Experts of a small language model.
Experts: 80 experts in each of 6 layers, 4 picks a token.
Below are experts of layer 7 (counted from 0) of a mixture-of-experts language model. Rows are named router (the router's row for the expert) and show model dimensions 0-255. Each number is 500 + 25 x the weight over its row's rms, rounded and kept within 0 to 999. Numbers have three digits each.
After each expert's rows: "raises" lists some tokens whose logits its average output raises strongly, later layers aside; "mostly gets" lists some tokens that are sent to it at least half of the time. This comes from a sample of Wikipedia text that the model never trained on.

# expert 15
router:479444499467510461540474532517474501492505498545497535536527471523467449509528513449539522482536510498482487511482498518521503497479532446526496518509498463510533473483523505517517514484455547513491534555482555478519463487495515489565541519535479492496508443482462481550489553478452529523488492487493488496527502482493476485477458480517495511502489514467495433523501478492488545557512511504477477475556485495470504467491494481536489460464540480507476520495545498479498439469491479484493501493449502538494502518489524514505500492485527461499521471520516489503498505502467488490512468501499489534530474483501532489515493495448479499500471501476476540504477476508514526501502506485499497499517508506489499514501530527495513494456528492507494534484490520506500525519482575
raises: " in", " f", " and", " a", " for", " to"
mostly gets: " film", " team", " school", " Championship", " album", " book"

# expert 69
router:493426524517464503544481513521477529501471484472519524507509498496465480544497566497477530479513502516498488486502473543457502503552536517526521521509521496498512488484452514515530521494472547472475518504502472506484517536533508478503507506508488496575444495479496491467529531482526482482500478514504522494470511465460487494513490463481492498494504497532512490473521497528483485527461497485503479540522540546504504515503573482513507505513531504472485522506498544536471456487493471510491495440491456497496479459527515477492533489527516479520492503519511499490476502477550474476455512463498528539523453460487501524481467523492462487434467486471466513507463498512492509543521498471491506493523504518481511488517505510504500495496476454486545555521492526540502503530518488
raises: " ", " s", " m", " c", " f", " d"
mostly gets: " in the", " on the", " at the", " from the", " to the", " during the"

# expert 75
router:513503510519533505509444505534484518513473510516532492504544489500477498495553528495498506462493544535478518492495486489475498458509495528521557539497456483531482471494476480482465527486494470507460499504497512485500511525489483472560502475519515468521485521466460493522528509481539530470518544453462488454493471481448481490484451494501522462503471495527527465512501465507489547494461502460522494493469521545479503476518510455516495527496537475451512509510518490517503475492510477463511483469538528492466479517537552482501551512561552472513493507540486481463479498513494515470479507500527514510550512517516511537472492464519483488488486494483500489552511468513509516486453539495467502494508537486453522499562534520493500510493495499501502496529510498508521495529512525
raises: " ", " b", " c", " and", " w", " in"
mostly gets: "- • Total: ", "Scientific classification", " km^{", "- •", "- Kingdom: Animalia", "/km^{"

# expert 38
router:480492480532471476535453510514515534442501476470508522524490488468481434481526510490487516499483519500485502477458487458465542509477494465496486505524521528559507475534522509497479526489502499522484518551522546493504531502512511469506468473529480480494501476506466496474500502511553530498545531528491529534490500512546475468511471516525473466484491453490522546516489494542516530481486505486469488475517473512498510471474554488543501447483457504490511527500495505468505519466472505488487522489508520511466472498487478472506540495529483480504551472532489478501488526514489461521488515490452507521504495462518543515530497498507478531515471508495488488520455519438517533527501535479466521516537493536445530527550493486508489473518459528517514479487473520481499510543466496
raises: "a", "i", "at", "e", "o", "in"
mostly gets: " gener", " destroy", " install", " activ", " serv", " regul"

# expert 74
router:487496447499516456540483520502487515504482508463555499506492477458485456511570536484494542423538518542484528471504479517531531479489503495492512552579513515521484461508483503457485482499499512467461512488466493505520473499523492486476518481496521491515490497507487526533525511480504569462518503482489512479497485472488511490498495514500530482471512502537516492530524483498487515508460476459514487484497520506512513529528521514508504497465519506478461518521492512498511487462539451456529531487497493491476461467473537444485507504536530482501525486509509441514477471511507508495501539523528512511505496499508542525478498473512517466507502504464493528509480423520473496543484513504486504545495527468462522484535523526468500525475466487522536492495514473489516530515464473
raises: " ", " m", ".", " (", " p", " s"
mostly gets: " (age ", "- Born:", "- Born: ", "- Location", "- Died: ", "- Died:"

# expert 28
router:470495492477493501493474508512492511486557514502514478488514483503483512527522541483459503500499513499507456487467506532473524452471496462570492502497491512538511470492499506504466503475511521509487531534477490464480510556493461499532467464529533527494459481494460522514493547484526529515587541489493478470431505434488455472488483457529492477570488500562531523503482504480467516487528486461501489476502535516488480488506512480481486495515541524447498504494514478525532480485526536510508490493518516517482497482510531489535486500527520469558535498511510492475511512532507535478484503494486470533518488483494475500468534470494503534502511482489477561518502483494490524500483501429505491496493500504492521496530524501517497475500482482487485479545479545494525540497496490
raises: " ", " f", " c", " in", " b", " s"
mostly gets: " species", "idae", "- Kingdom: Animalia", "- Genus", "ensis", "- Genus:"

# expert 51
router:502518467511493492512446534496452543499481520504490523498510473511464484535520511512534533498496477531551522466471486499496550487527521497507503521518510502499500445501504510437456481486477529509453502486532511529506557504491513519502501448533509491545444512481500528526496530468470517498503490417492507493435532483509460497490488483495510447501537501494522499507491518507490517503489506491510507507508461536495491536499512508521484476567518494496442524488565514522501519494497468492501521494435457495492459488519474459513510472504514509533516453520525479493476527464468491543426517553479530520499490470506463518475536506488486490517485479478482508521491466487514486496497491465498540502505536517493533527526503518510485492464514486478488501499527509513488510505495515
raises: " ", " T", " The", " S", " H", " N"
mostly gets: "|", "  -", "|  |", "- \"", ":", " known as"

# expert 39
router:511505474529499486550507571525472488504524516503469537500525452488467459541512520481501546490502528491515510478500505505472521514498497478535504527512522463509517412469471489479505516473498535496457513520546475501513487471491508531480487484495515491482481494490484488499486508459536514504498512511477470459496529490536525497505498470519557498513491483532500528509541547518441565511480467492494474496504456530506504484465559465501531492542513463505474509511493468496523471484512497478494539517462475496473511502508478445514499487524580498528503485477549451503499499480501492465483506522486491516500496485512496477502468549464473471487447508482482473472491494478487515520496516488486506487492528443476535524472533499519515498482509489489514502501478496545552526494493528
raises: "\n", " ", "\n\n", ",", " and", " I"
mostly gets: ")", " |  |", ");", " |", ") |", " |  |  |"

# expert 27
router:473524513509431506544499511533467538448515532523526507542512468478476462496550506508490526489549505534515530495490478486463477507494533521520537507535502488512521473499478512491481481472477519469499507498495524476517480520573501469536502520491489496471528484492503504515506506458476533514476507498463495471518449506508471492486500507505519510488455477540512453498440486558483462495494510471513513541496505503502480514505493473518509522471451481469479508471530510488515491482487498474500532479494530518484470455470525444543528489511523480498555419555493485493478525462507434521501496516464505516516481527518521519532496462502454491495487514510497499514480515476500510498544546498477490502495530550466507485542505507492501477489480491514492495489457507517500485538509498
raises: "o", "a", "e", "u", "i", "en"
mostly gets: " pl", " Comm", " tr", " sc", " Acc", " comm"

# expert 20
router:496517496487500501509444521474513516477469472508497503504505510507476451498548535522539481451529486509528519489483469514474510517504528509541504530514542515503488467498466441447477524479484492484493510521512518501493487515518533497522478510527506496492484486462452513528460498502552501504507517463500467491506487454511481504508507452511517476517521469542478491477498495511458456542484518486460507464521522491462476533478501492540539518482509460463510511483528529529477491483498524498482522474497498501462469480478538451569509461523531513576530533554527501492474512470478525476499502517428463491526495498525527499514515485504437498500495537467479516533495473520518503504497514474509507551498489522540544489482518519507488506506487504515501530540485539528501522491487485
raises: "1", "2", "i", "a", "in", "5"
mostly gets: " in ", "- ", " In ", "In ", " on ", "\" ("

# expert 76
router:510487477529469468500495545512495496490484475488478472516539468485481482517528548514487531497503474507507505477446493548430501511446522462504516525549520478514528482507516492519504486480492538476500506534491515495536516504497495537529495480506462468518455486471450510506518546490504470511511499474481468467497539485530492486490499485528478434512507474507529512517501506475504492532501456494512486489518498536477521520526479496536512520510513442474472537471511457547485497491451478497497510460513467522454488493515507472528475455514519487522507481520488480472507468502467462520493533507523502492530506491489504463497491553495481517471473491486487546523483479487546519561484509463472498511506542494513535472526522515490479530533494509486514497534486575497504500567489534
raises: " ", " t", " a", " c", " in", " the"
mostly gets: " It was", " He was", " It is", ", it was", " wrote", ", was"

# expert 64
router:449464514509484525519451489556501511517526515491518505501505489464471492498520512532516500504551487542533498504444469525484510503467479498566509529524474488554570478520493496497486501512499508496476525539468542462497523512513487512506501460539544508518475496515454530540468506493503506543493497496476490471425483463496466489447476473510495499490481489532487499521474469535498507454486509490480490504523491533489513478522496444490520516516518512474482503456496499481489459479529508526485491452519530499503489473505546483511518512525509480528536498535509478473492517501550472529470528497485459513542477476522451514498509472507478527513490485496472469483511512487537505523489506486451498500507513520464515506557516514473469492470451499498513512509491531513548524549493491
raises: " ", "or", "i", "al", "a", "o"
mostly gets: " mod", " sens", " gl", " mot", " magn", " ne"

# expert 62
router:497487506526509477546500478466475490473516509516479468500520472453492496498529491504484573542544516514534516488503467498475498502476531494533523511537497501498521481493504498504515518507514474445474518525512488499510471532524509533534506518538500508527427472528470522473484521469502498501513521475495524458453514521490485499476465419533498511525486496508528483488518516495505457503507488496471455501523508497489466468541552428515517482490520483499487511476481496485501458467481524482504532484497494519497500470477522504564503487532520496537571439521478507494505521513497506481471522528463485573508496472541461482490519469496488531478489509480483524478473516468509521527518507480495479486498469565482506493502491513517491515456485510494490518558486523494515534514502466
raises: " Ó", "- Running time: ", " International Film Festival"
mostly gets: " Pent", " Quint", " Lem", "eyn", " memb", " AT"

# expert 65
router:482492483504505505505466547477479467482485505488526491523507485482481492500539500497516474483507527515531492463520506508501500521464540521528544525548513506514556441517518518489513550483506519484477520516547519457520458530486503472500509513515482490517488459494521474501523490472529502475512510521506500498513537504538479480466501489501490505528489528524549499529471468523489493553445480456461507485499513526422461512501514460545465453527483511492503491498528479514484490448482496451491533459516514509517451473490511472550498504507527489556496502543544476455457513518481472459470489493496518514521492494517489511471517480485519468520469507464476513474492518516479544496480504513510474517474543449499521494503525497491486501521500518447520485551462511479523529521491512
raises: "-", "|", "S", "\n", "A", "In"
mostly gets: "\n\n", "\n", "==", " ===", " ==", "===="

# expert 66
router:491482478482502508508507505505494469495499495519501478515492509463471520490533498474518562502510524499532485526485495503474490485461487507518481570491492507490525455491529523506500514516500500438487528517466498515519480500535489525518515527543520474536467451485453502469500517464519498541486514508486495498445546504486499493488436467547507510513522507487517479487525520515459480506503485483486471481503462523491475464533530430510534488521477486490487493515518521492479456462506519490534484451508474494502496487471503483588499450516547511504540464561477494527480510485534508467487538520466507552499511488514475471537531450487499520492472497493474505471497518462490530548497480457483486479495485536487501490542513504523472508459479507498527498533494516511520540541510499
raises: "t", "mer", "ty", "n"
mostly gets: "\\", "_", " JP", " $\\", "^", " \\"

# expert 50
router:464473461486490488541486511521474471539516473503488518506536466461457512523511539477542516516538497510527502481455467464503540498466474446498533504498472502490520477473499513488531520425498531471481552536477559499512485473530506501525526502528434495492472487451473465537483487489491536515541503529503501500501512508519478490472502461543531500509482529483517490551520485471517498504476504519503456489528523493462506472502497513581525521481514470490495543475528518476494471475467521487481533482464527485518503483530483489512517462473525494521498468544536482514505503531491496497485515502487497522526443524508489448514520527504500498483492498512476514483488459476508542514537499493509492538506522526494475476491532517475536488513491479505503534503521550488500512497496546
raises: " ", ",", " a", " in", " and", " w"
mostly gets: " played", " place | ", " won", " wins", " matches", " yards"

# expert 31
router:495513489496486486500455556496496522488488493489478496531527473481482477512526550492569505512508523546531491490518463497512508498514490486531518522517536521475504454512499487494512519497522501496482496537478500493484472466501509505509473487556523501490473507454519506531476493491510501515479502471496525461491536467489479490464486490508494481510519483517511488521546479489485472540468524505488502436491523516504455501530492503506495439532499500499473527491543501510462473483476470498495472424507500524511503503484476512569521443501535493511543469556485458522460506487500502454487530483427537564477510504452454512531466470473492503488484508513481530501490496481517525527498518469496520455516498553507510508504479512480488503480503502496507588524507517511474506521515510
raises: "min", "2", "1", "American", "play", "0"
mostly gets: "–", "°N ", " – ", "/", " - ", "+"

# expert 23
router:485475485499505505527488517507500559501486460502499462471528469468479501507536513479519519502531468554523513497487466483505499475482488535539536540530528472500499473484534495451489469488524480509478534530475508502501472483477504547506452497541498495510477502503439511493493507482497482532496508522517521502474489459540518511453501481508461481540491466490581486470466510527480475519466475506519500521480518502486473504536524463499487493486538458483480495501521520496515469490489504486493530531506463482475494483498554481519499449502564478517524490542525485490470477500518505495455519511507456539495516561490468494484465505452498540446484485474471514508496482490477506498497536492478527476524532513496535484517560494476506496441481523514524504503494487543510514539473512
raises: " by", ",", ".", " y", " of", "ing"
mostly gets: " |  |  | ", "|---|---|---|---|---|", "- Coordinates: ", "|---|---|---|---|", "|---|---|---|---|---|---|", " |  | "

# expert 58
router:523516521465495479520506503519502516539505478517532523507541483495466477485538534498477518486521522482541495507508495539484505513476483510510494520539487492564515489454548474491491510487521499477494542558478540487526498480510496466501458476517483458500476487469490489484487492483519490468524511504471425482512502466554535479473476440515511497508491492483531489531525510501474522533480495474483490525510509526489492493485496507509533492489522451495501518498537495490523499483475495451531514483488512480485471455463552470495550504535515490479530483522510458499464471504514469515484510512513532538510449450516498538494481503484468505439480499488509512485438445460544521505479515511472530506512523508517475459532487536494462521494459493465519532494499538529502526508510543
raises: " ", " the", " a", " s", " b", " f"
mostly gets: " appear", " took", " worked", " taken", " help", " moved"

# expert 0
router:480496491498519457502460532494425467476514515502494508563491505471479475577497481482480529471496536502518503497513417502463527500523511508532535517485521485483469485506502489503499513473504488492483498516523518443527491513482523498588474485488506450507471492510457528491537476473489488508544534482502471508493516473486528482525471487512484475506525524483528458503555493482509463540528486501517478473505518500462520512500500460542502489513472462488504523476485495486488493496515455463534521508469472462522490524481508483542496456491511494509537472516506483454495560499529489486495532519510517522511438545514495486486520509482511518477481524474474492487519467508472545511493498486498510515482507495473540523556519541516484503502475508454503502516510535512520533498512509
raises: "m", "at", "y", "a", "o", "it"
mostly gets: "ō", "ā", "iy", "ă", " Kal", "ı"

# expert 5
router:450456437495522496502465524528479511508516485508490500499533486443501496476539513473477529521523479546471520494500435508490504485492488499535531626493526531535471451474510496493533506497520494472506505546447522498522477491490507513500486486551467475521474490520497488506506491489510489502523503475498519503472507486503501493477509477493526505514465510535526511491523519500472480481494485491496432520477487491472508514543509453516537523485519489485513518467501467476524481507512491493459546533473487477505473461526520460489525465493556520529500469555512488520495518514480488484506539505507462507495488489508477514495505522479493525496498515507476502508501466465483534513521500487484510538484533443480503506518534505498495507487513472494565491516487490468532534565496532
raises: ".", ",", " ", "-", "–", " and"
mostly gets: "53", "6", "33", "5", "; A; H", "52"

# expert 7
router:475505473532514504507464556484496507505493470517490519507510478458492499532534510500521496467542520494532505464517506482513510512497532495542554537534487493544512454494509494471527533505512517475465503492537522481553493540474487491518546518532487468517491482511486482516487516447531512484519508486474534488499523490517510479456510493484479523515479472501512488513495482517515495562481497475466503471468510516419513521505518471536468489529486494514486508441513489533491482441462489453549543459507480489493433451521468478542520505532541493518487484560536497482460497526492510501489508497496521506485500482514470494503511479462491443498482502445505500522493489505485505491474502479458504523480519466461535513518537492481518491508489505472536498538456497489508485516469508
raises: "-", "|", " ", "\n", "- L", "- P"
mostly gets: "\n", "|", " Apps / (Gls)", "|---|---|", "\n\n", "|---|---|---|"

# expert 32
router:496493512520469478509501507469499541490486475468471475526533460486468478511503529498519517447507540500544514474528490504474577510465489498522543502517507490511527492504503485469466494460500477468474541529508500520525519478536493475495474495513475470526448482484523455489506511497507529460569495462465459503487539483505506496510483452543535475511471512504494489518521497470527461510493465478527508551511506514448516523506490498530513544544527449512482510491508481511515499482489491465484523483489500495475470459450511484504539498492510493531474488498492473495487528519510538509506496568461504527506460452499506529483499497458489515509491533461465501490491451486475509515499556478482529510497542486464504515495482510528490516526493505467540508514543513512495535562505503
raises: " ", " a", " the", " s", " h", " f"
mostly gets: " due to", " returned to", " about", " without", "ed on", " using"

# expert 16
router:543450410475504507537512539491496476468554485501552473513513455515489490556512509520519574484511546515468529491486505516477529492489529481507503530500516475477498482481473482454473513482515524472481521534513517485510486516501470485516508457545484493538498477525468495508493520479532515508532480468511447504476516471490475468512487503507480506505495518506494507470506512468501559527508502483501450453505481507475511506506497489530494516476531487469491532484502494501517502464510498502494489500496518481465476440493529492534517470522508455521482506509519491515479468501494517440486515509497480514517467458509520490468491530480466528453496517441469513498475486488458504520516513488556497515467492482509547483529500530526531504536529480475524558513519540527490463499498513
raises: " ", "-", " F", " C", " a", " L"
mostly gets: " John", " James", " Thomas", " David", " George", " William"

# expert 44
router:507491509497516485530487542474478516481517485528513493526486465525489484510518509507476561484505538515485499525494505513467501529466513500512509531503497465552527482485465475448485525512485484483460546569500540498526484505506509499551508477543503472508514451505443518547539544470495488511494494477486477500468534474474489447488444473488469526486506519470491492512483507520469548542496500493480506489539477520486519469469498460501500509476548491464513522474523510504487497496492528517503495494494487518519472498463555463526518514532516485523524483522544476510503473501479496460523475535494469525496475508461520501487490534439460495463512487448461559523456475465483485507497521470525495499466517497476494511522503513521476536498500491490520567495514492497475503541485518
raises: "ing", " of", ",", "s", " &", " o"
mostly gets: " artist", " actress", " friend", " brother", " William", " father"

# expert 8
router:502489458516502443512446507553513492511511523509492482505558496480471486505548547452527551476501506513498499479483500473503519474506492468492522527520507500493506458449492490494500481494505512482480502514497508499462511520460483495547517523573461508558468469465495479521483498504513531511514519490453497459532492487462475480529462489524510432514547516526525493528482488507477502471496523500505494521523480499480512487483497488525540523473567477462475515527505485461512490502517483465476528486485471527505469495532566515493521488497521457547495515515484483512514515482493526457473504488516530535551463511548502493428506470501522477496464501477468510537486460514473523507501537482497498494510546473475508511515501514490502503521532453499494476499511501512483512494479488
raises: " ", " c", ",", " s", " A", " a"
mostly gets: " / (", "- Born:", "- Born: ", "Scientific classification", "- Preceded by:", "- • Total: "

# expert 60
router:533510464564444504524469500513498522500541528459514525513537490433485466557547555536471498482534511507521471458501446516493507436510501492526528520543523500508523473499499507489524474480482525492473508490457496458480522529511477489489495465499515492492501476508496512483445490468470477483465502500429481534517500525502465499489471466518524515498500473562504478495494463522501477508512528479515497550493505515480482494559498461526519519537517483480465526451549511496523479512494501497480510484502511538479474485506506491502521491524500461515518498553514445478483516493521465481488493503460514527505496514522515497499526466504495508482468524496475501461495475492464483522532556499443492476498529494521503494504488536505466512495511476496493531526496478532481480518484516
raises: "e", "l", "a", "i", "r", "o"
mostly gets: " re", " en", " de", " inter", " non", " con"

# expert 57
router:518501522500463495511498503522522502475510503497494542525526496481467453531524516471460507496522547493512526503492510497465497510467531487528503520525535511507549478437464489537484487493494485479479550475504475449507518510500527480514458527500500479479489473507462485517505516493500513516518509475482503470491515519541433478497469508493482496517527536488493465509483488548510477542480476494465488506516494561521492523496474508480527498551557491480460529479490489493482447493505477489428501500442538488477483482461500497494552482511480493509555474520453521487488539519533466526485541490471499518508455476478493524495540504495481489514478499513499480537501494512532528536467496496482497555466484506477518482515530526483501514442482494516521514494498506539459563518501510
raises: "o", "a", "m", "i", "r", "at"
mostly gets: " hom", "oph", " h", "olog", "rom", " ar"

# expert 30
router:505506514530481462527441574512486530484505518504457529506530472490467464494547507485503512526515510514562517514497486485468538530523486497520514528543552483494518463466487501527513478498435506491464491495483498502495529488532505516483496489493478482480488469512500509505509498477476494527499493467492523486491521489458427496452510478501460499450458476518523492555506464513478534470511477491513452540514527502503425512499493469520534516540498498481498535469545514480479488479470490503506555472460525510485509457494507483529538483522493497506530475540524484557510493507466482491523528493489490513494492504494496485501475494518506527497492545506453536533433476477524530521500503509492476494496484519459525507543499503494484493497532507465500522487459505493491474533493511
raises: "0", "9", "t", "n", "u", "a"
mostly gets: " st", "St", "2", "-f", "-dr", "-st"

# expert 46
router:502458495476482503525491516513473465500467508506496503480492500495491495503517529489508492481521487529521497499494443514495521519512547490533506524467506481528473517474526478506515501468476530481492565512492498473484496519522493529493503471508504485500488493479491473498477465486542522476531492483453485504489539505495478504493518494506525505462494523545503486517500477529511512561464490499519465567512508513472494502463552500515517497498525521498494557479483480508523493503499507460529517510464518482501443480512568493492493453539495479521494490544477447494473521493513434483478507541472498511518484505516502524475505493494477517502468493468485514521469446474493518530550480476469515517512502466449556490495556523471499484527473437496559511572489532529509453532485512
raises: " ", " p", " l", " m", " b", " s"
mostly gets: " is a", " with a", " a", " in a", " as a", " was a"

# expert 2
router:516513497489476466510479509532464456515491479484493481480527466495449489549542510519489497480504509495477545494479491513487529493471492491544521504538507501493503512477514497475519512492482521508502505507482513468559563519490510531507512487512455468467490501493469472518507503497516518523512493492443504483472502508493474484491524483543492469497481490534510521478490506482459518523472490501500457484503499515447471498510537501576532505552543465474484499498490451550537460494512485470515503535504540548460465507495495486515541481515527498539530483506527443487480467490463484493468510486526480506483440545491502484505490549516510484501506502470485512522472504509463537541480525423483522462488498510473507499527494493507479519530516492467510490527489493504552462534483549
raises: " ", " b", " d", " p", " f", " s"
mostly gets: " was", " were", " are", " is", " is a", ", which"

# expert 59
router:435510502460470478546496521516497529486475507485512480517493464480468474507519488495488484485533490507514502487457497526456520518483493486530526518517482533529498478524509467475483520480502504472478518552505511453552533468507520492530483504509455476537499494523493493485528504514484532529514490481480479477470559530530477453459472495546496499527521501499534504520447487526475543490488438502489509478482490525480490519481531488543517529499497432470490521532515500454504524468518483466507558473431483533525496522502504512522489519551503482503530476515478482528493521529470515500473516559478501500498474462451494514507506490480501464457465506504489546515508487525519523509465500496458499496537494535477482528501506532444487468496495547507518513478500510499505482509498483
raises: "in", "a", "e", "i", "s", "y"
mostly gets: " put", " writ", " offer", " learn", " chang", " claim"

# expert 33
router:500500497514491538525494547564517492517504497484509494491507497538492454486552536465493504498477536511512515514505472477460520477511492488550556568515487470495508469531468506485470502500525494504465524490475493515496489490548491497525481477522489495493459484477482533484488526480560523478496504495477504470474507516483500496498461465535499494480467475479528469481478503519482542499472481478491478489456508517467502528542490519539477467520496457471479510493529515492500459485475498468493488476536512496484482484503508495487503449539570463517532483509472484497500472490518492450485516491504489541543495508481470516524457511522512498485452501513477528506489489480550524570503478526476486511546520455468517478485535528552524488487485451479484521515469515503519479554486522
raises: " ", "y", "s", ".", " F", "a"
mostly gets: "°W", "% |", "andidate | Votes |", " km^{", " % | ±% |", "/km^{"

# expert 73
router:492503513466496465517452546500463512477492470462480504495520500485487460496528506513497503515514537548529518518510474546450524505513515524536506539542574472509475459479473512501486482493431510495462502532462506498467502515514507497523485445515515470498483463508511511510511497506504520499505479488512530520473517515513469476438503477538501510496488494512518501520491472530479549495494464479506434492491538496500431487512533530527542529518498526477502506508533481496513445471496518501499542481439492515500509466488503473524514494520523497513549491534505507494492530509489471482452535509460485527526468479516483483448496485519459500505486484506468544530454458442516500537505478499487478505484470477473524507508494497475508485478495449483523504512479493515509526540522495
raises: "9", ".", "2", "0", "8", "5"
mostly gets: "1", "2", "In ", "261", "775", "In June "

# expert 41
router:522464523490487463549523514522443481459482471484511517495501504453489504519487554519473507469489495529462505491510488484503546477539519490515483502503495470505514488496505504480514499467469551470481535491515502489477508514516556474534505536496499493536491530445498493521480525494520507487560485508475540469469558500469492494525479419505468470499507498530541500520500504525512490519484521486505444520513490551481467497473524503505494500487507470463487539491482527528514480476465494501494519467494481494515499464506527470510518461522525479560476469533550480489454540490519469514460492505466501507516462507491525511528525496496462509496483516503458513505462447512525546547490518465469515519520499495456553478501504504489511504481503472475510516535504533505513483529461496
raises: " ", " f", " s", " m", " p", " b"
mostly gets: " his", " its", " with the", " their", " that the", " by the"

# expert 71
router:472469446489477512527516517503425511475571465510491460527543452453468479551507506511514525499516542518507569465492475523474489512447495495510529516515505478518519460507498491484439489484513520471487506513500516450497460501542487485524492510502472507561477493503491506521494490505528524533530514477492488467514504497523525503500481476533540490521468527494504484498503490477469499517450506485500457461505485493489495521526536484526495484466525493495520556488486508500497495453519483490535503526453511480498469486493529481543495466539514470519558520495501486502498530472503511474463531481523475518491468476520495463489503500523490541506490513442472543489473499498473519514486500527516499471489493537528485466512494523501488477496511492453538494565486539498492501528488503
raises: "n", "er", "me", "e", "h", "o"
mostly gets: " Beck", " Jones", " Smith", " Bark", " McC", " Roberts"

# expert 42
router:504449501493466500542474510502506514536531504517532492521496484463478460569515501534474537527541519538505504500496430510485522477505485509537522506557482488515495465503500486496492488485509510505483471530507523440518528522505540493471514524517442464506481481505528506538500513506504515497501531477489486491512532511535506501528448454517530517486507484532511438512509479524509477534497457490474471518501498496513496487542547487563485447541491506469474538519505467505473475474510478475517536511451524516510464464495494451484503468496517488547522497544509451470481510484545502493479512500486465523513510498506509474501551446474507533520471532505485499447503478466488488488507503520447513508522501500503502499519460518480465476477533494495478487511479513497484534499492495
raises: "e", "a", "k", "i", "m", "r"
mostly gets: " Se", " Le", " re", " De", " Par", " Re"

# expert 19
router:466485481503474470556479520492516518469506510521517538511542476511480425503516497501556523460521513532497528536513510521491522496513529470518506521525544463498505499483501493460509513470482525511478531523477538506541452462520474497532495509560483515516494512448503514507499538504488542478519501490520430513509534460461436455443481498542494486494511504534503462482501498527492513511516516478524482460454474516495517479474508463496503470465513474490498517494531512473505469454497515487511478480501500503463483492501517501506504525511524490539539475530482470457478477466461439505482501478491507525487501515494523499503519531466484514507450546492462518536487471472511515474486540512502511510497537440499499479522526517519524487498483510486504513510532542503512494529481531
raises: " ", " in", " of", " a", " w", " to"
mostly gets: " government", " members", " director", " company", " Committee", " member"

# expert 35
router:472495480481507500501456545501512474525517464462519512499534506470483498495528539525545527535500497596480493469467421486483581461478493517532511502529469494488469461511500486521493478466490512496492536531476508501484509508501533523524496461556509474500458520458476460490473481501509515490513502454463503470502527559465479475490440472507505501511536496517535494504495478495481471517493485504470508499519497556457478492484494509488496494532513500484486499467517496511516478470485511449513486489496498524487435510482483474535509470531554467528539444541508497513507470502519483476483550492518508541499507510502492489509515502510462492501464488497488484520485511513520507506504495489518506510486517503524513514502471545502534486512477492477516572501527506511501499520478523
raises: "0", "1", "9", "3", "2", "5"
mostly gets: "°", " / (", " ft ", " in (", "', ", " | −"

# expert 72
router:480486505478501507528487504499494531448532469527483552484493494466482483575513497494480544517513496505497469482444454484468501483494492512524534514505477474501510478451501515504514481462492489498486495530470520446498512533522516493523512454531495459527467472535516517493538536464554513474494488507482484473490491536489474470514533491497516539524528517518560485492525502546495478517463496487512505533495548517484507518520525483551461479543547511460478510515531502501500483479535525481482503465467467525480499481501535482544508467516513499489545479532473510478512544507492519500455489499511507551480465492519513479505532508499482480449469551466486525444470498497479505508473489467467487516500503459505486505479472528456492524514513455508531540497485517512513502492502490
raises: "i", "o", "c", "f", "ic", "s"
mostly gets: " Al", " El", " al", " o", " | Al", " del"

# expert 67
router:486507472498508465528480531477513532520522490505500455500498493526470470495557504510527517496529484546537544514454461504517488528489532501497493544516513476505489427499501498486503458474512514474478522546475520488502486447484516496526458471520524480510485502478441480532516495505514508511505546504516519490533502480498522486493517477487504482512501468514525502518502489510468474552468462503430497480492526508473486467505510514519524468517506447480473512475513494480490459488512531520477494485478494469493493457486561478544504480493564468526522498563522472453472482493492530453510512508481450507484500510525509476535502519517449475489485541479474499513495509516469535525494519491515517512505511558520532526493524531491520496451528532505495535515500534515526538477484523
raises: "2", "1", "3", "5", "0", "4"
mostly gets: " | ", "| ", ") | ", " |  | ", "In ", " |  |  | "